Experts of a small language model.
Experts: 24 experts in each of 8 layers, 2 picks a token, a softmax router, a shared expert of 384 neurons.
Training: a variant of SOAP for the experts, 493M tokens.
Below are experts of layer 2 (counted from 0) of a mixture-of-experts language model. Rows are named router (the router's row for the expert), up (a neuron's input weights, with its number) and show model dimensions 224-447. Each number is 50 + 15 x the weight over its row's rms, rounded and kept within 0 to 99.
After each expert's rows: "gets" lists some tokens that make up at least twice as much of what it gets as of all text. This comes from a sample of Wikipedia text that the model never trained on. Tokens count by the router's weight.

# expert 19
router:46 47 50 45 37 73 64 57 53 45 52 50 44 59 33 52 51 20 65 39 62 53 20 43 56 33 79 45 42 39 36 47 42 48 53 34 71 44 50 62 46 26 34 64 54 45 22 37 43 45 64 47 82 16 69 74 46 62 50 54 63 48 82 39 30 55 49 21 72 67 50 09 71 14 49 29 75 55 27 38 39 35 40 67 19 43 56 49 50 69 42 56 32 25 62 52 48 61 67 53 71 78 65 52 40 47 63 63 55 70 59 40 39 53 52 81 50 75 66 30 21 56 45 81 07 45 82 50 38 54 47 36 55 60 67 35 22 58 65 57 70 45 45 58 55 79 52 60 50 24 49 39 83 71 68 55 48 49 43 37 50 34 59 78 37 55 46 57 40 58 45 60 76 47 53 46 57 51 55 17 66 57 45 53 57 42 70 35 34 29 63 68 78 74 64 58 33 24 48 50 50 47 76 70 83 60 76 31 50 65 48 44 67 60 78 50 67 28 37 60 52 35 56 46
up0:36 49 43 38 42 51 62 36 39 67 73 68 28 49 23 14 59 65 48 23 66 33 13 63 53 53 23 73 63 38 34 56 65 56 47 71 41 54 42 39 51 62 51 74 43 53 31 64 37 39 57 50 40 54 49 48 40 43 57 23 59 34 40 33 72 57 50 43 70 41 49 62 64 52 41 47 34 51 63 53 56 42 49 24 71 48 73 47 17 60 56 59 63 60 50 42 35 69 47 37 73 61 42 70 42 42 58 40 62 58 25 45 34 57 49 26 37 52 62 69 53 39 45 73 38 55 61 48 69 62 35 46 54 36 57 56 50 38 65 40 28 21 32 46 79 59 40 59 37 38 39 19 37 68 88 75 72 39 89 46 55 60 88 44 73 68 41 41 49 62 72 35 67 47 35 54 68 88 89 43 59 40 39 55 80 48 53 48 49 71 55 71 62 63 36 67 44 34 47 54 39 47 66 32 49 48 65 35 47 72 57 30 37 75 50 45 51 53 62 35 73 61 51 55
up1:67 40 48 58 26 37 48 54 10 60 54 35 35 27 30 72 40 69 65 74 52 38 52 41 30 58 59 42 72 62 64 58 41 33 31 39 60 57 33 73 45 28 16 83 44 35 33 57 59 56 38 70 35 54 77 41 47 65 58 74 33 44 61 34 73 56 60 67 60 27 66 51 34 41 23 69 51 28 36 45 55 41 42 51 50 80 35 53 41 60 54 29 62 33 55 05 39 40 37 48 39 60 32 46 59 48 60 50 63 62 43 54 35 78 42 97 56 57 43 56 55 43 64 71 69 48 53 64 46 69 61 39 65 26 42 53 66 65 42 48 52 45 58 63 54 27 56 79 69 77 21 39 42 54 48 55 41 45 52 52 47 33 52 42 40 50 51 49 48 85 58 45 51 58 68 47 38 31 57 78 50 50 37 54 48 49 36 40 52 59 56 44 45 50 68 11 28 52 53 45 37 59 58 43 31 44 62 53 59 45 61 68 55 70 76 48 31 63 31 59 61 30 72 52
gets: ".", ",", "\n", ").", ".\"", "\"."

# expert 18
router:35 40 67 75 48 46 71 23 30 31 45 55 32 57 53 49 51 47 55 75 26 44 36 50 51 35 31 29 54 65 54 51 65 61 70 37 49 37 22 60 53 63 00 51 47 41 42 62 44 46 77 72 48 13 21 51 43 75 73 44 29 65 50 52 56 58 24 57 25 74 51 43 51 45 21 56 45 57 36 61 44 65 58 58 40 44 40 65 65 18 60 40 49 69 65 50 21 25 61 60 59 29 20 52 64 50 21 55 47 61 66 37 59 58 83 56 62 58 54 56 49 52 59 21 40 53 22 41 40 58 65 51 58 61 40 70 74 63 52 65 51 37 38 56 53 39 65 49 61 58 46 76 65 45 69 58 52 38 66 49 46 28 25 30 40 66 46 35 35 55 28 43 82 57 45 50 21 58 60 43 44 37 38 34 72 33 50 51 40 51 42 46 72 65 36 60 55 64 61 47 33 54 39 62 28 53 51 36 58 42 61 64 51 65 68 68 52 24 69 57 51 42 50 46
up0:14 51 29 43 83 61 53 63 65 55 47 52 47 49 49 74 24 49 40 57 63 46 41 33 29 73 65 23 49 69 44 39 52 56 55 17 41 49 67 43 48 30 58 33 63 43 72 53 60 75 45 38 74 45 50 38 49 43 64 45 36 46 15 42 37 61 28 32 49 61 40 38 42 56 56 51 52 54 71 46 54 50 55 68 68 25 51 35 35 25 28 65 53 54 52 46 37 63 34 70 62 36 35 67 63 78 53 72 61 30 73 51 21 54 32 34 29 64 44 79 62 34 50 75 24 66 52 56 54 59 68 38 57 47 66 35 54 65 49 66 68 34 44 37 70 46 60 49 44 55 51 42 28 22 42 35 73 20 64 61 26 66 71 50 29 65 50 72 75 58 54 48 42 34 41 33 36 50 54 68 56 19 51 54 57 70 69 50 45 72 61 55 43 36 33 62 72 86 33 58 43 49 76 51 58 53 72 69 30 45 56 74 51 56 48 41 48 49 42 46 46 43 21 51
up1:68 68 60 58 62 43 50 24 41 08 53 68 54 54 33 58 60 35 34 29 70 69 64 49 73 59 47 16 16 28 56 39 82 44 42 41 55 69 57 44 31 73 33 31 47 24 66 70 73 33 48 29 55 81 55 55 57 46 34 29 62 62 53 37 40 53 66 56 36 18 42 50 44 34 19 67 36 42 66 20 72 54 72 46 45 53 62 66 50 61 57 68 40 42 41 36 52 71 52 53 42 32 29 59 56 65 53 59 55 32 60 74 43 66 43 37 45 25 34 49 40 56 37 58 54 44 71 30 72 76 67 17 53 72 68 41 67 41 35 42 35 56 82 60 19 55 61 27 51 44 50 55 59 49 29 36 33 38 65 64 44 43 37 49 53 34 67 41 61 59 31 63 46 46 74 39 61 50 39 45 53 77 50 34 37 38 77 50 60 29 49 40 22 44 57 50 83 69 50 39 59 55 74 27 32 59 75 50 90 50 73 43 55 32 56 54 90 38 47 62 46 50 76 59
gets: " in", " to", " for", " on", " at", " of"

# expert 9
router:52 83 55 49 29 70 53 58 48 69 44 47 43 51 75 61 41 43 72 50 63 46 67 56 23 61 42 49 72 57 65 47 42 56 48 77 65 32 50 77 22 40 38 74 69 61 55 81 50 46 53 59 55 51 52 74 69 54 31 45 54 53 64 55 69 50 39 38 38 38 41 54 44 77 60 29 40 30 41 48 34 27 45 39 55 75 48 43 60 41 41 43 40 39 51 69 53 75 53 88 56 49 55 44 60 52 57 56 58 60 41 37 48 66 41 55 33 69 50 44 78 38 36 41 67 22 54 43 44 43 28 57 47 47 33 54 24 45 54 53 53 68 50 37 43 37 49 36 31 52 30 55 38 45 43 28 74 74 50 46 36 50 58 83 45 46 47 67 35 63 59 72 79 57 61 49 60 31 56 63 29 57 18 28 59 51 81 60 27 44 52 30 29 36 51 68 11 70 46 34 42 22 62 39 38 32 32 67 69 31 46 78 38 24 28 73 68 64 42 52 69 24 18 51
up0:78 40 25 43 57 07 59 61 41 51 51 59 54 21 51 54 63 70 41 50 52 35 52 43 66 64 39 35 26 65 63 31 67 41 54 39 27 77 53 88 66 35 55 52 32 39 63 03 48 79 46 50 45 33 42 45 58 49 69 61 30 57 65 87 70 53 24 24 77 42 42 39 41 50 48 56 78 77 43 41 80 35 61 47 49 44 74 37 56 55 43 69 51 26 46 47 46 57 48 64 50 47 80 56 58 42 60 60 50 51 27 41 56 82 50 52 56 43 64 32 37 63 55 34 54 52 47 55 48 47 56 44 73 35 37 43 37 69 37 47 75 50 71 47 44 42 39 34 57 42 51 43 65 59 41 57 34 51 32 71 12 50 23 55 73 58 22 54 24 58 72 54 41 56 42 72 55 77 42 43 41 23 45 57 38 53 47 52 39 42 54 45 78 35 41 37 62 20 60 42 46 59 52 53 46 53 56 52 55 50 58 73 60 50 25 33 45 82 61 53 83 73 59 47
up1:42 54 57 26 48 38 38 55 51 70 65 42 40 44 47 51 50 48 56 21 56 53 65 52 78 57 50 21 50 59 51 25 26 31 59 51 45 55 56 45 32 40 56 37 44 29 90 22 61 42 47 48 71 84 44 69 43 76 31 72 70 45 73 29 36 37 51 62 65 50 76 29 58 62 31 65 53 61 52 52 34 64 53 28 53 53 28 39 66 84 44 47 60 46 51 45 35 59 67 58 31 53 54 45 26 69 69 38 44 51 38 61 44 40 62 67 30 65 47 62 77 49 64 64 79 54 30 40 61 44 29 47 47 24 35 00 49 45 50 36 56 30 41 49 59 40 62 78 43 51 33 46 40 43 50 44 43 99 33 41 62 25 56 78 20 33 42 26 55 57 60 46 82 66 59 77 34 33 60 52 53 51 36 66 55 41 42 63 45 46 56 50 72 45 26 56 54 57 44 52 32 32 42 35 60 56 47 34 72 19 49 55 74 37 62 66 55 52 55 65 40 46 82 40
gets: " and", "|", ":", "-", ";", " or"

# expert 2
router:08 44 40 58 44 50 74 55 43 69 50 56 35 55 27 27 61 86 45 49 51 30 20 41 41 50 40 60 52 79 45 43 43 28 70 55 57 70 31 61 77 37 68 53 44 60 65 82 66 51 43 53 83 55 34 48 29 64 43 50 52 27 40 52 52 64 50 53 40 93 63 58 76 41 52 46 59 40 62 40 58 48 57 64 16 48 46 48 41 52 50 32 52 78 65 30 53 65 69 52 56 52 62 27 44 16 55 26 50 55 56 48 59 29 50 57 48 59 58 37 48 71 44 42 63 39 55 38 71 29 49 33 35 41 48 31 51 66 43 38 40 58 32 46 18 29 62 44 76 46 41 53 09 33 50 54 53 46 20 64 63 56 63 59 60 63 44 41 33 57 44 49 52 89 78 40 41 24 35 13 39 26 40 55 49 24 71 28 41 21 62 41 54 62 31 57 55 42 47 60 69 52 33 59 46 66 44 56 73 55 39 48 41 57 51 27 71 51 81 29 75 41 53 51
up0:64 42 67 41 65 22 49 52 68 27 56 52 34 34 54 25 43 71 37 42 49 55 57 59 47 23 62 58 34 50 16 45 93 31 70 78 56 61 73 45 74 42 36 24 42 58 40 52 65 43 44 81 61 56 91 65 53 70 49 48 48 20 50 59 08 74 51 86 35 49 33 33 68 42 42 48 64 57 48 37 45 53 47 69 60 54 67 53 33 44 30 69 66 72 67 23 92 42 49 31 65 38 52 54 59 33 56 47 87 72 49 54 49 63 37 53 18 63 53 70 33 78 52 78 41 10 36 64 37 38 29 71 53 44 52 63 50 53 26 48 72 55 54 60 42 66 70 15 60 67 44 44 48 46 43 61 68 76 31 50 36 63 30 34 41 44 55 53 34 50 50 54 68 76 45 64 32 16 40 56 64 45 24 41 46 23 64 21 74 47 49 57 48 38 42 53 41 39 43 71 46 55 73 43 27 54 49 70 65 48 56 31 83 55 49 89 57 63 55 61 65 42 26 51
up1:43 61 38 73 57 53 18 52 27 45 43 60 40 39 22 51 34 45 46 60 52 47 44 67 60 24 59 51 60 58 71 64 46 38 76 22 55 49 56 39 40 56 57 20 51 40 57 42 59 63 57 29 68 49 35 29 56 32 39 56 49 60 65 63 54 49 63 63 25 48 59 43 70 70 36 42 34 35 49 63 42 51 65 37 32 58 55 78 63 72 50 49 39 54 55 25 33 61 56 24 49 66 40 65 68 36 59 49 73 47 58 30 78 33 39 46 16 43 56 33 52 49 61 61 47 37 58 31 66 46 70 36 65 45 48 61 66 34 41 48 16 42 77 60 49 25 30 49 55 56 63 45 53 59 82 74 45 71 58 55 58 38 48 52 29 62 67 67 50 71 34 62 37 25 61 76 46 35 33 56 49 71 31 30 49 46 44 50 19 55 45 47 58 44 76 69 39 57 55 37 49 54 41 31 50 68 71 31 56 79 63 66 73 60 40 60 47 70 77 64 35 72 52 57
gets: " (", "–", " B", " S", "S", " L"

# expert 0
router:58 65 28 51 57 54 35 37 47 46 60 43 69 53 77 28 36 82 43 37 24 36 46 81 61 58 15 52 50 53 44 55 23 43 54 65 46 28 51 29 68 57 61 35 35 63 37 47 43 74 48 47 72 54 69 78 33 66 42 76 30 43 41 39 47 49 84 57 90 58 59 69 61 43 77 42 80 44 70 70 42 48 30 57 61 63 84 56 63 48 52 82 35 42 45 38 41 40 47 45 50 31 59 71 66 43 68 54 38 53 63 46 62 41 35 64 69 41 43 71 34 55 56 61 46 76 39 40 61 59 54 42 51 63 65 55 51 40 57 57 60 46 54 39 64 46 26 84 52 30 55 39 57 46 49 53 43 58 76 64 65 46 52 37 50 66 45 58 76 55 65 39 38 48 61 55 51 39 57 43 56 24 64 34 42 52 26 38 62 58 47 42 67 50 29 77 72 68 47 54 68 85 35 67 47 66 47 32 54 42 60 39 57 36 51 65 46 49 47 37 26 75 64 54
up0:44 47 77 52 51 51 67 51 59 67 64 35 48 52 23 53 49 56 31 37 34 70 55 75 75 62 50 20 34 53 55 42 35 43 27 51 36 63 55 37 14 61 45 43 24 61 68 66 67 52 60 51 54 45 45 48 40 60 72 74 41 45 46 38 38 50 50 53 62 39 52 30 59 00 30 40 58 53 60 64 56 88 70 51 65 59 58 68 48 56 44 43 42 32 48 18 70 22 29 24 35 65 40 44 35 49 59 63 45 52 55 41 54 55 33 45 49 58 41 53 69 59 58 40 26 62 55 70 45 41 55 81 25 40 46 56 44 29 60 11 67 58 54 50 40 47 52 50 45 40 43 18 59 55 53 74 50 31 24 47 75 60 57 58 53 58 65 56 54 49 48 46 78 47 63 26 66 44 60 29 36 60 37 37 63 64 45 68 72 43 49 68 35 43 52 50 69 47 69 35 34 48 39 68 08 38 51 34 71 50 57 57 60 37 49 59 12 45 57 53 36 34 35 44
up1:53 53 32 42 58 41 61 49 44 69 64 32 52 39 50 57 36 44 36 27 44 54 58 44 45 30 49 31 62 56 82 42 46 34 53 52 38 29 48 49 43 44 41 74 51 46 53 46 70 47 54 59 75 39 49 52 25 39 47 60 60 37 40 55 68 37 40 78 27 38 44 50 46 36 48 74 59 56 60 57 64 40 44 23 46 31 62 64 43 38 54 54 44 45 57 50 71 29 44 61 80 66 69 44 47 39 30 70 59 42 39 35 33 33 57 51 59 46 30 64 31 75 66 56 67 69 53 69 54 78 66 63 68 60 50 37 34 74 27 47 68 67 60 43 51 71 19 71 64 27 72 44 24 52 60 39 57 59 32 61 45 63 44 65 35 47 80 42 36 47 38 60 70 55 76 40 51 59 35 69 59 36 65 56 30 15 38 67 34 25 41 35 40 28 55 45 42 70 25 62 65 53 37 37 55 80 49 65 29 53 69 40 56 25 34 69 84 57 89 24 36 73 56 60
gets: " |", ";", "%", " —", " —;", " –"

# expert 6
router:64 74 55 40 59 71 34 69 69 35 26 63 64 48 48 40 32 62 58 47 62 61 74 49 49 40 44 36 06 18 35 54 43 39 37 40 45 54 51 37 45 56 66 24 39 53 72 63 59 79 61 31 42 57 35 57 46 23 42 76 59 72 59 38 43 49 52 60 37 55 50 47 47 22 70 54 48 20 45 32 69 46 54 51 35 36 38 61 53 70 86 65 49 62 40 38 60 23 40 31 37 37 33 44 40 60 34 73 65 44 18 44 27 58 57 30 66 31 38 55 61 23 33 49 61 50 50 46 32 47 60 59 42 64 54 62 41 54 77 67 60 58 71 10 62 61 48 40 52 49 58 63 46 65 32 54 83 43 66 60 57 49 50 31 43 34 47 43 65 27 65 63 76 50 20 49 47 44 24 75 59 63 30 61 45 83 43 59 70 65 78 32 48 49 54 35 21 50 42 40 38 47 45 70 62 60 57 40 47 57 58 49 71 54 59 76 40 59 39 44 68 27 80 48
up0:29 36 63 51 92 54 36 24 54 45 46 29 45 67 44 51 37 43 53 37 40 40 59 45 37 34 50 34 35 40 39 99 54 41 43 63 67 54 61 63 28 50 48 48 34 58 52 53 66 14 52 62 54 65 70 55 39 30 71 31 40 15 47 40 64 41 45 39 77 41 48 44 52 24 77 66 42 45 37 57 37 55 30 47 52 37 86 83 51 56 67 40 57 73 46 38 44 24 28 46 64 74 48 56 35 52 32 68 34 39 68 39 37 70 60 53 56 51 28 46 59 40 53 34 36 22 73 63 58 49 69 53 48 56 63 40 46 53 46 54 60 48 57 29 49 34 70 14 43 62 44 30 59 33 52 42 58 21 29 54 34 22 51 59 61 62 33 53 46 61 20 81 30 57 61 63 52 67 83 54 36 62 54 55 57 22 29 60 47 53 50 60 68 31 54 58 43 25 21 66 68 46 20 47 41 55 76 64 40 39 39 44 55 40 22 47 33 45 41 52 58 47 53 54
up1:51 53 76 50 42 60 33 43 62 16 52 52 59 38 50 32 70 66 39 48 63 50 86 52 37 48 42 45 57 50 42 62 14 55 21 61 44 44 47 49 46 48 37 09 39 16 38 38 61 70 31 62 38 52 45 15 27 71 31 45 38 59 18 34 61 58 37 72 57 50 61 51 51 67 24 57 57 66 67 55 66 53 60 17 46 11 23 50 63 41 39 43 06 67 57 44 71 37 69 40 57 41 40 40 22 64 61 59 23 41 40 58 61 43 40 41 35 46 65 40 61 36 29 40 62 39 53 46 67 37 63 56 61 61 75 32 57 41 69 41 41 29 64 50 25 53 40 47 24 54 55 58 52 54 73 57 62 48 53 49 59 17 35 74 44 43 60 82 37 77 46 74 28 48 38 73 55 64 39 36 69 51 38 57 51 36 55 75 53 44 26 48 60 67 30 42 06 43 57 74 56 50 75 42 45 44 59 36 10 44 41 51 59 43 62 64 31 27 71 34 41 61 64 33
gets: ",", " a", "),", " and", " an", " –"

# expert 10
router:46 58 47 58 31 61 40 68 62 47 65 28 57 37 47 44 66 80 09 67 52 31 64 54 36 59 32 51 66 43 57 60 51 49 42 29 51 53 19 78 64 38 64 32 63 24 21 48 45 99 58 36 73 38 55 32 58 60 48 70 66 31 46 70 54 57 64 27 46 62 58 59 56 52 46 47 34 15 43 39 62 49 78 55 46 44 45 44 49 57 44 58 66 65 60 48 36 52 57 44 46 42 61 48 58 36 37 18 43 44 64 57 58 68 38 20 47 50 62 29 79 55 46 41 37 54 35 47 45 17 46 65 15 44 47 47 36 47 62 43 56 35 43 59 39 54 70 41 71 68 60 33 18 67 50 65 40 46 29 50 43 52 54 56 50 36 63 32 42 47 43 36 45 73 47 53 96 40 65 52 56 52 56 42 60 46 57 52 61 60 67 33 51 71 34 36 57 16 53 62 72 50 42 34 42 57 44 64 66 54 67 72 69 36 58 51 50 57 39 43 26 47 54 33
up0:27 61 55 43 44 49 66 52 37 34 34 70 54 26 65 46 62 52 53 57 50 67 76 43 54 35 48 45 40 60 56 53 33 73 47 58 35 36 81 27 44 40 46 51 78 49 42 69 99 37 63 57 55 43 43 42 48 39 21 40 47 38 40 50 60 35 30 69 43 65 67 44 58 48 39 52 43 46 38 37 55 54 46 56 39 65 31 54 49 65 46 16 40 69 70 52 37 55 45 44 51 63 57 52 76 56 39 37 54 79 45 54 52 74 32 33 42 57 79 26 22 45 51 36 36 73 41 18 50 50 50 47 51 67 64 51 48 57 46 36 45 29 80 32 30 70 66 39 64 51 26 51 59 54 83 58 29 52 43 17 47 52 61 48 61 37 48 48 59 58 77 27 45 68 41 32 52 59 66 54 54 57 41 64 54 40 32 40 34 64 46 64 61 53 48 40 79 39 55 37 35 66 50 71 29 68 49 49 53 82 30 61 22 42 56 75 72 44 42 37 37 43 60 52
up1:51 22 66 62 29 57 42 63 55 36 58 75 38 71 33 72 39 68 56 59 38 54 35 41 39 38 38 43 74 42 41 60 62 63 46 67 45 62 30 53 61 49 58 41 69 55 74 67 53 75 46 43 55 63 57 46 52 49 46 26 20 64 40 75 62 65 53 45 40 32 49 23 52 49 29 17 70 61 49 40 38 41 46 52 42 51 56 35 65 37 42 33 66 76 48 43 40 69 77 62 56 44 63 58 42 60 55 17 56 32 39 54 09 45 69 55 64 73 49 64 52 33 52 70 60 60 50 40 47 16 51 41 30 62 30 53 63 36 47 57 51 65 55 69 58 32 70 42 51 33 56 48 22 58 53 61 60 38 36 55 45 65 17 47 70 45 13 61 59 50 43 58 62 67 42 32 39 37 55 28 65 46 45 48 55 38 44 61 53 39 56 55 62 14 36 55 42 60 44 58 57 75 48 29 36 07 74 69 37 78 51 18 45 64 69 40 64 17 37 67 45 43 53 73
gets: "1", "2", " (", "c", " c", " d"

# expert 20
router:63 67 44 41 34 38 53 54 54 64 30 68 53 52 38 77 52 31 63 51 41 58 41 47 40 36 47 53 69 40 50 38 41 58 33 59 65 53 55 46 64 69 59 25 30 62 46 39 73 28 36 38 22 27 54 63 41 47 69 53 32 57 58 41 35 65 08 41 35 32 36 80 84 71 79 64 54 58 41 47 51 63 51 34 58 49 79 59 68 50 63 46 45 42 57 87 58 36 66 37 50 46 73 28 59 60 42 53 70 32 65 19 25 54 71 48 68 42 26 57 13 51 52 16 24 51 59 38 79 75 69 57 78 22 45 84 65 59 24 38 51 65 47 56 70 45 52 68 43 74 47 41 62 56 56 57 71 59 61 18 65 56 32 68 44 26 46 49 76 47 63 43 35 74 30 65 50 61 47 52 44 37 59 71 52 39 41 59 52 41 53 59 31 57 55 47 56 77 50 70 49 66 33 31 81 48 48 20 39 62 13 35 59 40 41 56 42 37 14 52 51 41 62 51
up0:60 77 77 83 27 56 62 53 30 61 60 76 50 62 52 48 56 71 59 29 51 47 29 55 43 21 45 57 56 19 64 36 66 63 55 55 63 67 22 18 60 33 61 29 48 51 42 40 62 40 49 33 50 58 18 36 40 06 46 38 55 30 45 52 67 43 49 61 62 43 55 49 45 47 30 47 36 65 52 47 70 40 69 32 21 50 54 33 78 37 42 66 50 65 21 30 23 82 31 48 29 76 67 58 58 47 55 46 00 49 69 45 32 42 32 36 66 51 16 30 43 84 54 37 29 27 53 56 34 32 25 25 65 50 43 31 58 56 29 72 38 32 65 62 63 60 58 33 52 30 38 55 44 53 30 59 48 42 38 51 65 32 69 42 62 47 67 43 70 64 37 16 73 69 73 64 70 85 35 54 57 72 57 54 41 22 46 51 64 78 61 53 46 50 49 41 51 32 57 60 50 62 59 60 46 53 23 37 53 72 64 70 50 57 27 32 46 63 32 39 25 29 54 38
up1:21 53 41 59 48 76 50 63 49 37 28 58 86 46 74 72 41 53 51 32 50 31 70 30 31 33 46 53 48 54 50 36 55 35 41 76 49 51 25 38 26 29 28 41 45 69 31 63 31 35 34 30 38 23 47 46 37 38 51 36 64 50 48 38 89 49 40 43 58 38 42 41 55 36 49 45 57 14 68 56 65 49 40 56 72 61 64 68 44 73 68 43 48 30 58 57 57 62 26 50 57 54 57 43 36 72 63 49 59 55 58 42 48 40 56 54 40 62 74 27 35 68 60 53 38 44 33 33 43 54 43 63 17 53 13 76 44 89 28 70 57 38 32 42 56 58 65 59 57 49 41 59 58 21 31 57 56 65 59 40 84 45 50 63 38 56 50 26 42 43 43 51 40 47 38 52 48 44 64 29 58 34 25 46 54 71 50 70 53 52 74 49 66 39 41 25 53 44 55 24 48 63 40 43 63 46 65 60 35 61 70 50 53 40 44 66 58 68 42 69 50 44 54 45
gets: ")", "6", "7", "9", "8", "5"

# expert 4
router:61 31 68 44 35 25 54 55 53 65 43 34 56 43 46 39 84 19 41 67 65 56 42 44 45 33 66 64 33 81 65 40 57 47 65 68 62 62 64 48 66 63 13 41 27 66 30 67 45 58 33 47 62 77 53 43 29 56 55 62 63 36 34 79 72 12 77 27 63 58 40 18 48 64 56 64 52 54 59 59 38 35 44 48 62 38 38 63 41 52 50 38 80 65 36 40 60 82 43 36 70 67 54 25 57 26 68 62 44 64 47 52 32 32 54 48 46 60 66 27 41 57 63 41 50 74 62 40 45 56 59 21 42 60 36 31 62 44 57 27 51 54 43 73 32 53 76 53 32 63 52 49 68 55 39 47 31 99 64 71 14 46 45 43 63 37 55 34 76 38 68 36 45 38 36 60 39 67 37 72 58 48 51 50 15 61 72 53 57 52 27 57 43 30 47 34 50 25 54 36 70 18 54 45 25 53 45 76 58 55 47 59 50 69 46 18 40 53 59 57 56 63 48 64
up0:41 76 40 50 56 47 65 53 51 32 58 80 57 47 31 14 31 44 36 25 55 75 45 40 57 19 34 44 16 42 60 20 42 48 37 49 38 50 62 53 44 31 27 68 53 25 37 28 31 67 48 22 43 61 55 41 51 51 48 55 57 25 32 37 64 58 43 59 30 63 40 49 23 70 33 31 64 53 55 42 51 44 74 48 46 51 35 33 77 56 49 66 41 40 43 36 50 57 69 41 33 31 42 62 31 63 72 52 37 53 16 71 48 11 54 57 61 39 41 58 55 73 45 73 39 56 64 47 68 50 46 54 65 28 42 52 64 45 86 47 50 65 44 40 38 66 62 20 66 59 43 32 72 50 41 49 50 63 24 58 53 44 52 69 42 73 59 33 25 40 38 44 22 52 66 48 36 24 35 70 61 30 52 68 62 67 55 62 26 96 36 43 76 69 58 39 47 63 59 57 80 34 57 54 22 59 67 66 51 29 61 57 70 45 29 15 73 24 67 41 60 37 56 23
up1:64 50 24 35 66 65 67 53 30 49 46 27 42 52 25 43 50 31 81 60 61 59 56 50 52 57 31 79 59 49 52 47 42 60 70 71 76 47 52 55 52 54 41 74 71 78 23 54 64 45 62 84 41 30 56 56 45 76 73 53 51 66 39 56 33 45 59 46 55 56 36 70 62 50 77 34 73 53 36 74 56 24 49 70 44 91 44 49 42 40 29 58 51 61 33 72 43 86 34 26 34 45 38 68 33 30 42 20 37 46 21 25 29 43 45 72 43 39 59 12 52 15 63 59 67 59 34 67 59 38 41 71 55 23 17 77 45 23 36 30 46 48 37 62 74 67 44 61 53 47 53 62 46 36 22 55 48 57 33 56 42 25 60 42 54 56 56 50 68 86 24 68 68 36 24 50 60 43 65 55 59 26 81 62 63 44 46 38 60 57 39 42 43 68 42 28 55 56 71 51 48 48 44 55 60 63 65 33 50 59 61 59 66 73 23 62 38 43 54 44 43 20 68 58
gets: "0", "9", "2", "5", "8", "4"

# expert 23
router:57 52 31 48 36 53 42 39 37 52 30 34 35 42 12 54 42 55 36 54 50 26 32 70 64 58 52 52 59 23 43 43 61 67 63 51 46 58 64 18 45 53 58 45 30 52 65 44 68 52 54 44 55 48 41 20 56 40 45 57 39 65 31 78 46 71 22 66 30 40 56 23 43 77 44 36 35 39 59 39 80 48 70 54 33 66 66 64 39 52 63 50 73 56 59 39 65 80 53 51 38 15 50 44 50 67 22 32 48 52 25 61 37 36 53 42 36 44 58 46 46 69 41 54 58 44 87 33 64 58 46 36 65 33 55 44 41 49 41 56 72 63 49 40 53 55 33 35 67 84 53 28 33 32 36 34 69 52 43 73 31 72 29 50 40 49 44 37 38 52 35 51 70 41 61 38 41 51 50 38 75 37 31 66 44 60 50 46 27 70 27 42 39 73 64 22 70 61 49 62 65 62 34 59 56 54 43 51 50 76 77 40 68 43 48 39 39 36 64 38 45 70 45 27
up6:72 63 55 29 52 33 71 65 66 43 47 50 41 51 43 41 28 55 49 47 40 62 26 65 64 45 73 65 61 18 52 80 41 62 50 93 53 56 39 52 37 69 35 34 33 30 36 47 66 51 24 08 60 52 36 47 32 64 47 08 25 54 60 39 77 72 75 63 52 37 32 45 47 31 44 67 61 60 50 65 56 58 43 50 52 61 66 52 71 32 58 52 68 61 31 49 47 37 38 65 49 35 57 52 67 73 30 32 56 29 71 85 56 56 42 53 48 58 82 72 71 29 37 31 48 72 61 57 38 21 46 59 61 39 82 64 59 36 45 46 65 52 48 43 58 26 63 50 65 40 13 40 27 34 37 37 59 62 60 66 69 65 39 49 41 62 62 32 58 54 43 62 67 38 62 30 45 43 32 39 58 41 54 60 61 66 23 65 31 33 63 64 55 53 42 56 34 55 36 91 43 60 38 48 25 45 39 42 53 40 38 44 50 42 44 70 53 62 53 20 30 39 30 55
up7:45 56 33 77 51 56 67 38 55 58 44 65 51 79 76 24 53 41 71 53 85 52 50 30 65 56 41 31 45 56 47 49 48 81 49 66 22 54 64 28 27 40 46 52 38 47 59 61 67 46 56 39 71 52 32 38 58 54 33 53 45 31 63 57 38 46 43 46 00 49 33 53 44 44 30 53 56 25 59 59 50 27 50 66 41 59 29 55 71 43 36 72 37 62 53 31 45 35 44 41 69 79 52 40 49 41 34 39 13 52 78 53 90 53 44 36 60 62 51 47 26 55 44 54 41 76 48 19 52 60 23 26 26 32 36 66 30 55 43 53 36 55 59 32 41 47 61 50 48 40 39 64 31 45 38 56 63 44 54 61 60 49 25 71 51 54 34 42 35 72 54 48 39 38 45 69 79 47 57 71 49 51 43 67 33 33 68 56 86 68 27 38 51 74 44 49 46 38 73 61 50 44 54 52 35 55 46 59 69 70 58 37 58 40 57 43 38 56 49 48 28 33 31 28
gets: "-", "\n", "/", "–", "″", " km"